From a checkpoint of a small mixture-of-experts model trained on Wikipedia: 2 picks a token, a softmax router.
Below are experts of layer 5 (counted from 0) of a mixture-of-experts language model. Rows are named router (the router's row for the expert), down (a neuron's output weights, with its number) and show model dimensions 0-255. Each number is 128 + 24 x the weight over its row's rms, rounded and kept within 0 to 255. Numbers have three digits each.
After each expert's rows: a language model's description of what the expert responds to; "raises" lists some tokens whose logits its average output raises strongly, later layers aside. This comes from a sample of Wikipedia text that the model never trained on.

# expert 27
router:117165120135109112113140123123125101115106145123137135139096103167168154163120099128129137125153194136114132149111135125080082136164162119110145118123130109160150115097129116149129169106117127099122138086110133131120131098107127108137139097146134130109134149122160160150096109132112145170143117165120155137091152158154119104138143098123129108142094146133098130087168150129107174152087153152087137119115114139100131164145156103122164121075088158111162110156119128092089104103104126108103108142124069129140127133096115140144126171164101130120131135175155126123143121153098102132149149155103174135125147163144096095082115119129140117126141114151170174097141101143103132142169095101110126096173150117166168144130114113109076099100122158110155141156142172114159086166150122
down0:124102099134139160162136071131167122154097157114142158079143136146192133160116163097131128121060154142130141144165105108117165144160102164145083126094132113103120125132129129123093089074175146151145119150119147155138121135091154137150109137098159172145193155111161121161124153109135115112121133131143114140125113091144114122124092121112126142160125116106119119143116131082137151111138107123145108128107179094173110070144140153113113129104149135129124093151099099151165145119161118136134084133121126130123131127113175098096172104101118128162143164090166138155095130148109128146140073125148120101136119156134127135130075101138162110157091147134167116171143140119117158148106110082137131151126130152153128122145137110124131142118120109149126132145168124149141092080135134
down1:115198150118121109089126090122166123114171123093108133116131139127157121102174146142133122118143117123196107101159121117147181124082156140129096123065114122112132130121151095170109150116157167131093086128150122072141094132084205161160121155130137166153137133130126122124149100153155123108133111128120142142130130146100129141100143136155130090087169104112102147150137164142136135128177122085061078121139117108108111106085116119134132152095164156150126160151138103117155112153114133138141115129143133148118098140139153083107124142102126117134122182155126165161158092126133109102110126100131158133151167138132165123144126169115133147107085156122136134147114112150148157120095156132136123125155134132112148126115104113135140093119131098150152114119113124121114160077135133
down2:104175114123115139123130114144146092096164132127148156133139112155126165136117128122123099137102115167160131130139122125113099152134142143133162158181162162120107121108115163101144138145094192108144153165118117153165097127174145151163089128106177174133127140159161145114142093099138123135141132097158124125118135099135156094121125155098138112183113139128141145137164127134151131173155117114070136076116146100112112156134073112132170108121099091121136137165143111138131134128150082085101145107099098129151169115132141139131128150156176142130143098123150106114157125131121142121091145112145129128131133129148093144106081071126125098136163114120174121097125094140176104133150136118153119142107142145126083166118127109113135140109176135095136121091096064119133111117113091
Mid-word syllables. Inner syllable pieces of longer or foreign words such as et, at, ker, ator, as in rivet, sabbatical and Goethe; also table separator rows.
raises: "s.", "s,", " and", " III"

# expert 38
router:082112135100134130148085158126147147110162156126149162139159141109148103128136155167132114111104137121117099102172131137164102137114105127147106122128136149171126150157134152114142166136138129144166091150098128119155106141131174115123122164101141101139188148068117132153134137103137150117111097159092153139100100112139092149121125093120124119126178158130134130141098088169150114131131089140097158142146120135142168144100120081157138075103108154132157167155105094157147124129131106136124117109128147089090145097115134167159163153139101170180129152156118126133079106115144095085093122136146126143126118133123135123172107140173162135143101177126119096111117151138150173115149133099161129121116153114157172127135139119129143155124141085083170152105138110123175108125102114
down0:122181114116152130102112097146106118129103109123155144119137118134107153097160122116158153110087059163092094122140154106130168158132094131113128166146112147115115118130140133132122137113109099107127071150104103094117136147143181126119127117107139115116114105146145125162113145128160113098156119120140121138121141135116156137152108182130140078126126097125132103146123111123172151153121165135129112130126156167121142160158126112118101144144102107120081147118119143160150128123092143153114118127120078104167158100093121161136119104127117119117181172126183151113069162075153136135102135080116084134106152097177113105134120141141126085134103116117130160123146176147125137117123088126169169078133090161138132116137131124148135134101121139083150124086116108108105106098113186
down1:124119137117122104138162137149103182133140196132140150155084127121141148124121103145154134149086098134091083109106136096124106127131134113082156137111105162120102135121121134111107096127130089158122147121177153120081110114112122116117121061143139111158161090150113123076104098147128116171096126163143153119159171134143150082155129114156130164144106114165136139121132081179136088120156115177112155112148150093142126145110118168153122128158095090128083154137126113085091133114157085098137123112098119139152148110109094111107136123144121106144092117103128155146174128119195127147132152133086148115116091138136070171115125149121110131101137119150108120131139115125133174133131106113123112106135088097131123134163133146125135143146147097140133119137104123085129136139115082
down2:142075175130100089144171123092070136106147168139143135118110136145092149107120165142111140135140120143115122161095140148133153125151124155082125110135117149105114123129097157129161095156126146085148135132143129113132132120156143152104109121159151164130141117161102161109135128082103140193159102102102146153140131103116127102131145104133081099154104196147098110110133130139121120118138094124118118132081149130141152173112105164106156135150160155107137161119131137091150107115122152124104111124145140110146122134084134117111154121138165110114156157120128116171083101141109096097153176114097150138096172121111112163142142157154112144164173126150152142084090147141134133108131128112139137154133152123126112196120118148121094105117163134086156149161153135148125111066112145
Word starts after quotes. First letters or short pieces of words that follow an opening quote, bracket or line start, such as "sc" in "scripted" and c-, p-, g-.
raises: "at", "ir", "a", "ens", "im", "or"

# expert 30
router:099122151138147100132079089104155116145165159134174133101091117144161122078130154150133131146134125162162133141115124102134115096157154122177161155124120137110113179112173142161145134135141154122140071131111130094155118138129140121148099108125143109146168111097155129170158143163161150093115060132104131139129162109145189157145142110143091132134127089136160148129136135153108111104138109111103144106124086158144191153136122160113085159167146087101170158118165100086167132104146137154152136136117112153154144130117158112149111170124116127115093111115126119099115101121102116143112139125141139143137108149135195159101126137094154151146158083117102121113170128094121132125133152125126095128109149090138106148117156146136124137121139112119111115145153154083125111150157154
down0:115120161095099159190088097143116110112167133157127106127135103163187108160137119164122115091124124146161129086111116112143134151125110115108077113159098141109098077129101171105106116143133127136082129161127096114137116077100131159130099075088101091093152107117120100124128131134138112121107148150141139130128147086146123142162143130156089106144136113159126095126148136154136091124115120107147099167143121099104149132140104107142122105190126100122137096138125106104133195110115120103108120069165132138128169108150143114117151107137102134157121136165082112114123122141151150097114132122172129120090141124127101130121136163141115113119119094150099098130111138125140137171126116136072092160074154114147139135143153137151114145118164176138144121130073138113108114162142133
down1:127122114101144132131162134110143107094142109140107124151130140125121091134123152131098124150060128110101178099105134128094141101150136109127131129129100108148127119086103119091125139143147106149116093154115196128087112106127114118140160104131115155155131172104121175127107119128124131117157124132144152143149100103134143155131082149132138091120129085111110146137073121136127062170166125161128130133145103104126112095132128123130194141148162097100106107102142125151132116164116177092153108129155102109112107151142108118116146128127111178076138115155179112106173094123143121139127084147106109143134101105105143116132096105104146144095104152081130111156108153138121168097159128192139146107089152162107151128146188139110143144184129130121152130119116140126139119157098105
down2:191109137088126135099130102142148131154132121102133119107180179125133121146131137133125165140072083127157152146139138152159126165104141082138157110142149147145137154123133110108131107123115150149109091096150139088112082126105102153147173116134105140121115149096117159132113181105154156076130134162146166132114142134153105146125152177082129131076100120114113128116099130141146125107109106110149105181121144124134155118150160145140117137131113183135154081103088147099144132131153143117077086140067144143121111140080155160133141103097113131095154093082159127125151085113056094125153161170122158149132133139138108092146137125133152147116105121126129139119121107165117157105124113152122127140125115137112150137104128140128098090127090152095118150137113128157128141144127110
Dates, "on" and "who". "On" before dates, "who", "which", "(born", "also" and en dashes in date ranges, plus table cells in sports results.
raises: " the", " a", " in", " their", " December", " November"

# expert 4
router:174115156118121110087085134124107088100113090151164097087162121126096141161127087112110120153086098116132112147132134141113107145106130145170132163124116160116089131132129158147137119155119162116179174116125132149109134118126145090165116101112073127124139140175154138099129160092141124087163153120109145136118127112125186120117139142104124104175146122133151125101100073142125127112126102136139117128138123079143096109141105126074094123145101107170146107140154164125145071108155140101157122108115102094125148173122136125089144157145110133114159134156130139120134085126083124136130102099123141134122110139131131146140084122163129140090142115131140136161097132136093140130125129163109154107154108100160077160089161129145143100122112084170175120144106177133138095107135138
down0:107081154097114136165149144107151077117120157086158084114123140125157128132119155104139158116133086129110160150126104110138139139100138135123105111120116149110139153094135103098134108125139179105146150149108122112104134143163151171151108105157170119116122116143138145096158169125090152133139168128157135172117164075136111113143136109110134168090072114105143131103135148084147106179086141104145121105116154109109127162164093158120113161150113119073137118122136150173152122117107124117135149131101118133116119144196124110178147116153138102112135107134136110135120153128120157159119113111160161063134161128132149144153103115131115126135115127132118140131148074147118130133103116125087072142126139126111159145138111171169109125113098071098106118169077137132150131117157129
down1:144085151118113134139080130125135077150127101182172138121074178101132153141122101141141100144106109124127113136157120145149174144135150084159125136107160140092119122100144161105137080104104121132114140114133104145064089157143093122108113111125154159108129106133159090152134173102132128134117118148151118122152132146135088155138129156121088158135151125140109105093116148147118136161126136185170101133143160132131117141158156125120136113133109138118100086106142146142178104153140115160155090103136113139101183104104124160114118112164127152126168163186138100101148125138152067136180114125126129111116101102128113138159134153103078136129149114112097141155152098138125118113114132103089103117122130108101118106147110081127078124127130121116128134177143105123164165153133126
down2:131163141129104152138091129147105113135095141128097110109100136149119116080164136154124146147079136126140117097146117168128125137143142143139149148154090109114099109091137116126141124141164109136150128175103135150136114094110082150149130155118146096145157134165134155134108123130163129169148117145161129136137129119127113105105170130116103116113189094119157118092157143118147139096159178074149143129123155138128101109163125132085112099110113091180124138156124143122079163168124167122132132109119145171135156128099131122106116122143100111156129116128134160109112125113145119130099094148159153099086153150152108171111076143198113113106109126146100080147104109137114146121125183174128087108148127173129163163140126109148091102137103142130115172151172107145141112152126095
Modals and main verbs. Infinitive to, modals (would, can, will) and past main verbs after subjects, such as took, saw, did, made.
raises: " a", " the", " not", " an"

# expert 8
router:116150136167120116133143118139115119118103136117120112097072127099087180159111082108133138175155118114124103111130157151135162132119129174169116123134121139111134134143155143142131145111149167081119113148164103124137142115171140132170091140170121103136146086141108166127111092141120110140122145106135143110129075152113112172125147159113145157093134132139159142078162086111115173124136112085164127118133126138089103140122119151104112109171145103107133098086103161141153102144148103137174154138100127153090136138117136124125121129160088131085131146097171156105153142156113112109163169086121120080111143146097096116155090122148126117123092136149102095101110123102125111148098112168136121113144139107158142108142110155120133107159130162140149136074102172081145135098094126
down0:131097133135125133093080105105156111132126171144135143118135152150132107153105151126149089115144168130139114141106152098118127117165100141133128090103139131140107120147097110149130129077137132122131153149147115132171093138142149133144156111098126128132156086130093131146135141141124164109116134125125146101130127129104096178108129151159153145157129127084123142110178072158160114157180194092123123136109117127144088154151131116146128067153085142130138158085137131165118153133166120171093152142084154171136171134070109145143117137148157145078119175109103149109098143104115132095148138124129146133119117116137125126107098161124097122093117153153116135094137135124103109099139106108109156144117193141122117141107113161081148180145148114105125149119134155126160103146081092
down1:122081121077115119140084104143142111067137123112112079119121117078161105121133095125159102153151140106144091078119123140092149116118123146140098136115162121133127123152177157115155127118160135120124082112147135135136138107121144131143114096127098125160157115126148123145070117104152150079133155114144146083119110145075102146099114175108126106105142101147147190118130129098096104133113168139141076099106109139095130095140130135134145141158119148099144095107130115130161102134137128121165131130120110115111134087146159108111081109136127137128155146191152108116147127173126115123188117118111085089118101102135155160103085086122081111153157116138123106108118157135148131130111140139129148086161154104148089122149123130106136117120101162116152092113116090109149129106134095
down2:155151137154115082149152147107181185098147096140125152099112118136122147096110086138103117105102090153140093158095128141130112099121128121148115118159114121131131097139127203160134119144129122107136138100135137131118124144130139159134116089126094146119114071081099155071156129136145139104137111091128132156120105119132160162144115122114152128148130114134142116066171121128131137100143161137104130138113108082118119108116144137097128117145121151133106119110143130164128152102142151078130110113095136110094148140125145105139125162147147192136116104194169159095154126139167134143170130139123112128114115135131125128148114162168098083118132143103130144113104128146185145120097115143162093150152123084098114115079106127079108125097132128132123081101174168113109115088119115
Copula after subject. Verbs right after a sentence subject, mostly is, was, are, were, plus located, based, released in biographies and descriptions.
raises: " in", " a", " the", " to", " on", " for"

# expert 13
router:158124158119145123131103107129138109139166152149147078124135110170128137112149136152133125149149158184108123087122135123111125183152117120132127105139161128157121151151110120114162091125094128114084125163123149081142142088163146142097146146128079136090099170147155098153120114158145126103134152152136119095179135143109135112113121150132145146115182131132097196141109150110157101167104110095116147135125141161067144146138142078137109106156138122162093135126138102139108101151156128156127159095164120151166123113111148140173110112096109137166151161099123140120094163144116109064141165111100147128135117147108161151146100150108148108097137099123103128164125163120137080141107110090117107132106114158128162126120104113146121135147185131120147125147117112122116156168104151
down0:115108096092088131116123151144111088168142135133169161130103148118121123149115111127112154136141152137100156156136151108136085139101134135135138142110086145135161134124125132105092087145126102144131079158091127140135106115126103129140147122116141078149120161113154077150138147110121191097144151091185129141147131161116097164109099140082115131114097089119162142116145155126125094132157107146165124160177103076119104109074140116165134126109118141133118128075177122120121137064136152146125101132114120138126158114144117155127134154175105164141135151159139130120145111091147130138126152114101123130148102077100100138110135147164043147127156101126078137137143120168118152114123125147141155132109131122130070137133108113153159132149096142109106139161150142119114152132163141
down1:147133118126131184109136091124137143107118152114124095150089154122143085115118158123152088141138113178113139154131122145124079156058139146118091104130142080096102167153136178174118119119098168172118122154100092182091150145140107138135095134132108126162156125097138139149165101151141140141111148107140111142121144179106106107104143118130055154103129118090143162153157126152109111104142120092115158114137123127124118109091126166120104155106124102126134160141111144114154128128097111118143152084124139135165133098132114180129153169099117151134139111101161105173135140104160110141090122163132114085135120127137077118138145155125119101088146109147138147115133166124158127107125182116119137099148125151114155110111099148113120114092148111085116106122090117124148154158137141
down2:127165132114129140144149119111121108149134143138179158093118117106160125129161116143181160097122152159122130116105088126103088116123098155151134113136131166150152133127131146117124144150102125126128143105154164140090104069106103085089100109130182091112115143126111107088067144166134104100162127155145155177133146146104163169163116111098172156128131121129101100148154115134128097093121144125169124098131144146105111108110098123127115119158137102136146153122095131074136137115139117125123153154128077100138141125116103117123106075082148090124135114199141126149098153094164161120121094112083141145147137135109116149142094105119151124100114105123147157133107113158104116123134162163149126182152122171145168111096152124124119149126159154102113170128114152102138138144135135
Proper-name syllable pieces. Word-initial or inner syllable pieces of capitalized names, often in sports tables (Hulk, Hulst, Stuttgart), and the ==See also heading.
raises: "v", "in", "int", "al", "ages", "s"

# expert 36
router:135103111139137118136139154127154119110115127157141084145127121149162096124138137153105127133131157173165094144144128066081096131168145128165143109121150117136123107135126124165096097136120121106099094142109107123174127143130125115136123092128151148108179154143135075099137113121149137113145163141145108164091126179146126102088124143123091132118186139107127143113101100141108095105134114130112100090174117159085142099132129079157185171135143150129093128155117162139153162117128169163114130118150106133119117124150134099137118153115149164143142170101067128173105131123180148099129161148147109122152118136104090142122150174145139057111088129128109142125094130131134111124137100081108107144134102117130169171150114150135130081127137114107116143125117131152095159121123114
down0:144167130155130172139078148084173087099097117123120115146135189134129138143134080136149101125099181151120125162120137118108114122126124085103125153143154152125157151109152128095109119138130121180073103133158140102146132135116130134109109131146135149136156160099136075165116141127106112141148138144112160154109149119126134143109129132149110135140090125120160152112107148138140124134150137137146095122092135138132100095129123183126093161103106104150143140181099089148164110058126128139123168106144145077180120126081105158152125163118123116143124129088121111141164096088153126174154064126109135080124139121113143106134097149130166136111151129141101143061089134112134146169135131154154116161148128122170107149131139167124150099131143112132126121116132148121120135150109119
down1:177124115101138158140162125108136121121107148157129133083148147140205081136164100106105129114129123120164091140148160135108128149137072126114134094124136097140090144081104110113131125156141109119098146115143155126118169134173158151092174142141144132108230153117126152122079083134111123179114141125101135111090168125154128149123135102130146114143136159108144182123111118069098104207144147120114149169139159165129132117078131081159156101146137139119130110120105104133086144124140141136117100129111152135151151106124110144111124126129141158131130129129106136138134146135117139143123173111144092145139120110120091121133142170156119124156109165175094116120135110113111124170143098134097099144157138112130167140126112138131118149151116123092141144152137149111137143129125122
down2:095087156175152144092070140081146136142113133108156154080145094181101125137080126147159148124111075116081132118174126147120141122134154112147145101121129109125155120101090149138137125141147120065116087119143111144092180127150134150099129134113112146109134114111079147160147122111115146160145118107170110133105149093138115137128115122140108137170147122089126147156139092126131151143101133156097075143136180148133146140097123120138152163098120133162129119074129125115146122141166192132106084138128116135103136113117120149148153146117121118113126102135089179139105143128144104145135088120109118140134137116080091130131158153091088118127132140113114141134058140119163163124157164141114125142124118108141126101151109093133101129144111144102165148155169109103151099130130121
Name-initial fragments. Word-initial letter pieces of names and rare words, often foreign, such as qu in Cinquemani, J, wh, Th, sk.
raises: "ent", "ents", "atch", "ent,", "ibility"

# expert 5
router:146139161132136111160111154142139107126178135120118138126105100095130084167160107167147145149155122094087149168127167101112088134109145112126104111104106124150166135115151159083146154182128140175121141144124102168084105140100138129149130135135143161147078107117158106146131120087136151087146107144181129150145105103109108136154144141124085143164116146087130134141130113103167092182095110151134137139143116114110135101120133112154102110138088096187123110090123126150100121109098129132105145116156114141151120100124134144108105138126121121142101134109124145115099085106113169133138121141129106156173075121121086096164129110155146148131122101120152137097089121176110157161157137092093126123129161163105087082161121154146155121158110093156145127113100119130122127099127109
down0:150107098102134130139132144130133100116142123101093084094113151121167110135142162140185061098115109127154108123126118155080149133122108112140121118128131098116125101175147091136119134125151098129156167136150097100128188145100141122152152138136142123136115121116116128113112149138097154114146156096115184149124108148144097165119148089126112103175072135131140136099113154113090169103123150149134150114130109108147141106130123119055117130138158113148106135176139082149136167149151126125144089154107182144102110177151153135090151142124121084131150184141157112094084165134113157085151147145137128111193111110142118129124107140163128105106129113146114103166120154115136124108104079134133142158123167121141140093147097095107145108137132131126129115141128128128150169130160137
down1:133172145124098144151117100148096102115135091124136096138111119139117155174142132077136147064126135137077133123096096129166122086076138078099135114110135126111161165111173099141150117181118093142116109138123108098126099111154156130131149144121125126098152147130139131164162109134173124146152149125133118116165164169144099120108152095118085123121120119138095075122090160137107093125154092126126177141117146124149141164126136185122164122087147109127125146124115155108185111100141131132123146120126144123151090146144117187146098167108118100099134102105131159153101093146097163151122147102118115095102112091076113117121175124131137132148138105130116098132107142100140127115152107146113140136124128140210125114143088143161126136134136155147138139121160117124117114144153137
down2:116136150119148112115115141143100129129148098144087087139138126132129122119090100114086132107111109141111109158132140140136173123134124183125145128108152101134158108158137071087093100126132102107113111142137132121115104083140116147147090090102153107154125118167128130125102096120150102127136141105118144131115111106148166095122135128101125127171130116151141108106099106125085105125139164130127112143114074131142145135115128155178144200125111113160157140196110144093151116169125159142120082116148122141083121111100123114139152098084138121109144125137152098085111132107145130100166082097130181113153118118108168130103160099153079140143116130121122171128141145075133117093102157136134125139160158137071147075122186129090102140146108138153111089134115118149159123132122130
Coordinate decimal digits. Digit pieces inside decimal latitude/longitude coordinates (43.5714°N 79.6995°W), plus section headers, brackets, dashes and odd symbols.
raises: "13", "last", "12", "14", "47", "44"

# expert 18
router:173135161102105111136125097092131147145132128143126133133104111118101124142141137115144139114140172127128115147142109155158149103145076162074099138181101131140148124100083134120169104130113127084173112141121107178110129102134143125144107127148157111169143118111142144162120101146125173089108122103166106141103148110108164116120112131128158142124155146130104119149125096119096146115151071141158127110114145139140139165054124126149092181118125138131078181141134160134127134133136168110095131142117150148120137130118122124131156113189146159167118160120178120127089138126128114118121071122171095136141106115170144088104096131141133127131192178096150119128097122155129144138138131152126121134149104124117149091145133159153087136132075077126139127110149118121121101101112105
down0:134092157135168167111138138114153096111089144130137118171128130169136101112179137166140137135188161133102136129115123158104126146146118141115148129152103160140163097127142132142136092114113130080120127136103164150134157088118124146099142109116142110126124151136165160142091145152160088142159147090143111122123141114148144122142145122134124134116124130129134119128147094139144066125110090139135156134159111127144109168088132108081092143119114135105094162126134136119116143087121146147153124148147119153132128111156115110164159127113135120141086147205131126203112112118130158108176053112075123075162154131135119123117118146107085122126163058177162139096145130136142101137147110106139135114147134098142113150119137101134104155122113105150139114113155130097096136128172109
down1:119094103146122136114133143120089184102131110140119131185112122138165133133160097126150129129146168139132148134076114135105108123132136129132128158151133117138129167141143092123097124136121171097098144150163165128100076119112136097122104150146116134141128094137149119126107101097093119138143145101136124086160145183110098111151093096152074149150106094115150144131122137145145174151098126128092133137153202153124118123137119152085149096136154127148139143127146104092117100166142094133158088127157119141110145123127096175167116105159129177125137149155130123115134120101118149107161184109113114107132143082115143139129128146138097077136099166150152154103118112151143144114097168124135094140142169110102144143075157101109149124172141150156158125144089131146097145126171134
down2:132133149111155138115162104125110152118149111138151121187128149135097128111157133106135135148105106153113161105097158129136097139115120144149140128090181096106123154140132122068154107144151176123089136130163097147123129133145159108089099112137115140152097118123116108093093140145172117118135135129133111142152099084122126091135124108106098158182129090096137158120147114113096116146128125106126165143118135136116107088111111122145131111099124123159108113179119138115148129144107098144114144124140127157098141138148142130125122158115147032099130120052135135092090132114160115148145170136125160107136130138091110149125114111140123123117091163168089149160127114096114113123127149075153113145110097112116140137101145111170157085097093121102114163118126158127182149092100080
Numbers and measurement units. Digits, decimals and units in statistics, census and table text, such as km, mi), sq, °N, "2.5", and "a" in "Males had a median income".
raises: " and", " in", " or"

# expert 20
router:135117152147160146130147104139104129163123096108105081107109125144086109131143117081132143158119141088114107135164157155149160142097163112174116168126108110120103118133127140146133109118131135128121163103146123141157135161157173116110123152124124116139167110112116096128179120121083123150110128073116149099100125180145126126133152143112106096110175109134132152127183101131116170105121153141157134137122156134109139126115118174078096115114130105130119092084155127139151146164175077126181127174147132138123090140092109120069138133123133103110137105117102120083164145163142143148136149102162133052098179110124115151129093151130120099114145118134134101147117146127127082131083143176127126092142140116160135129130123123123110125082140138130111115136083156157105117119113148
down0:122163123099099066139148115115146075099089130146148154128115120163123123130147159171125155128134154073126140113137091137130087115100133133098096127156133125166081113099134097143154132096074159165140137111135133140100124126120133135124154111149119141109125122128147142154091123128113136160171126141172080137171128153083138191153123149109173136117116134127110092145097157117116137146118154113149122154123155139119129165132148137158142107126166123086163122138131133126152100120153143130118111138145104103086100138158132101113104067095147142161150127148147160136110113139110137106135117142122140165139180161112155081147126114158040134126137147116162095145145127154123151135155135156126121179091137113132112126137112099100107159163135119148088128116114115078149174113128108
down1:118164138119121170148134097117160146146136174133132150128162140116086191144147130144099139144101158128104096125085178164151090136152082128133119115106118177152156104091133129111130110139115127116117154164124128150098107092179104148099085085112100132137136119157129125132129110123099100121095153152126118110154147123106124117102183131110120090079134187083111102118151128088158133127111106171118106100128106107154157145111098108153157134151130132186109124157140129110148140119141124186132126148104180128142164112094131114095130138146168110123131079080136122138107109147123162150099131103151133111123155106117117111168110111145151174133142102122198110148140173103118145131137122109139147129120087130145121143122117136142122100156124172123142131104120145130085135108106109
down2:116156154121137108157152147134118091112085135154121132164179122129107135097114120118128155102109138116141082071119120154093115105114111142125120084183138148175074109121125142093132130083126142140121115168102140121158078142112181152135084102084132155129133115141132114114078105152109150120102099153123084162147125144106135096095134120118121121154114107184132115134114141135143109085132117147142164155148138118144122151178131112107115112162129113125141120119137130109162086144112128122128141137135130106131112156139123129134163127126093126149122124172149145142157133161144170185126172124125108126109158131125137140158132116137140102122096143134128183200132137117101162118155116186148083143108132102141132111092089177125160103107104092138126116169086136126166104110157144
Adverbs and participles. Auxiliaries had/have/has, but, and adverbs like well, far, plus past-participle endings after was/is, such as hired, derived.
raises: " to", " in", " the", " at", " for", " as"

# expert 29
router:144122141148103163106108109080146107134111140107139160126138121142089134115148132164143087142123149133109136126131090133115104095148134165082159107146094133161125079132125179088122140134091144078129104115165120095109126161177147119140120124128114133131127144122156141114160148132166164056105164161186139096125095099118081126130135102138136179111157157121119127132091106148173098148097098092133123162123142106114136087154109116137103105117157133126153154133132148162143143101094173115125150145143164110169133112101138107127121119114137119099155147166148146166077143087150123162097128124134120138129113144091141159088138167101119122129116158121136133114117138129118158153158111104079188116071100150137155100105129137095126154136122142134130108148139135138162133145143159
down0:147101128109161139143120136143120116140114079110161084164161119105162103151142109081166143103132138122119150122105141099155084123111143102112158143107114139104182083092154112116156139120136130180148166090092100132123120132110140119107073172185154155118154086117127108123114162113158115137148114174122099116143162133136133103143121125122083171128166182157119143136082159132133081152149100086131138120096135125111165160110129128131108134111145085144111127135134125116162132155118102150118120090125104115120121101137138122152169208136117122147160155131096097113143093139140115137119165116135147152121108131148105179156119098135136099115141155120133118105117152079137104132110154163135139128086106113131085140093127151152114167124118085152096141117095133133130104130128117
down1:095145116120166149137129095126102155114193162142092096103137151147114155137124162129137121074080145096141137122167129124101156170129151108145127153120155123126130141120142169116143123136136103166137138156125130184100103115095145143103174138075139131125175167187136090153093138166150142154107103139141177146130136126131043156136172167109138137140141137106143128108127114114162129144146113123151119138139129112117108116124119102134093112127134111142113120121138160134174113104158114156125138141129128175165097139186155134100095121095139157095132112170124146127136126142127171169150114148105152114131120151098117127141134085129112063161181111136120106113142110159137131092107133134121110128123117175164140120129145113171161107107087128119131124135103112121124140160098114
down2:128147101103125083110126138135139151112103115131152086135110130139134129144127180126150111214176096101122165157120120127091147154144133069143119161151111116087117134132135110164103125159113166158172107109152100115159134110147144150175128154163116112162121134167108165119164131127146132144140114139125165084142107159081104108122151151117138147122140126133120093136159137142076105143165105108120155110102149154142126124128121099116172142105140099129095114102136145157144151143124145159116113160111144086137145149106136114140124158134123136091172158125152126093154144128138136139115101138169148123101095089095131123121117128174140178116132194157152110121094130102114134096167151106143089124133127169125150124107089130133146124144099134136137178102117094142154139091091164
Capital letters in acronyms. Single capital letters inside acronyms and camel-case names (HipHopDX, ThunderCats, 5-HT, ATP), often after an opening bracket.
raises: "H", "D", "O", "T", "E", "R"

# expert 23
router:124105113110115154134115099094123109107105143104119193087102145125092175111157131146153172106104090130101085178148149162158116129139141151135137112156114131154123097108090128136142117104123155130175112117114127126077156131122123119129126162152142139149112138089125161135096153123158072103124102141137120157101123150102122166126131131132128151128104121144138167114102156140154138099129122147129117152112107104143151149122132087122120128129127136129135180157126150165140132139120176178101124113129097101095138083086147154155094114077094114112091140171158111154148135107149133104113086132157111146122089130159147099130083133097141158141120163142118152088111159114137138172134179162122070157143147109110127111119122127116088090144124106153163100133091090141142150117169118
down0:121131157134098115078143114140174137105127131101110133148130100154083163116160153122122153142109149149122119138111159101105131150165141104148133127151120129131103106115122125118155130097112127129154124130128144151115148139100110133128132108133119084090120168147104144129127116131076100150090121119117178122103091131117135111185133128081111102138166099164161104142130132134122134115115130106132122121156077134130125157116103141153126132117113156123137166172102169129129130169125106135145087191099133146118152152123158095107139080152136155093123080088136131114075097052135119112127122164140100155146110120169148151147097115089170133135157082169123124129168130154131119098131112120112130141138157130134127163182161148133109094088151116186159125124154173089147162137111124
down1:124093133119125126128123162135135139119069172087126123151121126136131134156108131091124122140093082152114140117159107162108157153139140119113136134142167105116113138121199142151200120123120158136135120149122143164110117143151135094131146129138139143106177133102140135173116144113102150131155159134139154139124119172139179157128162086136068105140123153140136144099130113129139133101129148160126118112127117131131106124139119134167130099074078106128104132132118101130144149144141132113102117114160160155138115120136067128098169133125162094092096137141136145103109136131089145109090083122168107116131119089113140094110121105112108074095131158119130129133088105103106142090155142142134098148077132092127104125133170181153125128112082079156159107124145131183120099152099103
down2:132121108112131096145119113160141119103115142163114152136122178135111132096158118108113107147155115136137124158162111112095164140149134119126167074098163158069126147150139113126080127116141115142109084119155146144126108152098119151146161120164140095104139126112088174174137135139148115125129156096133127134140164086131110156137139133156158130152149104164122112107138103140168153131134152106094130125117132087123146136149141094110113149186136098121118126166135142151106101086103136104127120115120122110169161105116105097101104113147111139134094114115127114117135129119123151074165148183116129139117099116129151155103117101143132155142130089114162089087091122095100085080123117076144130120167128110103138102107108101149144141185125107107117169128132149113100128140085209
Numbers and counts. Numerals and number words giving quantities, scores or dates, often in tables or before years or percent, such as two, three, 8, 52.
raises: " of", " million", ".5", "7,", " years", "6,"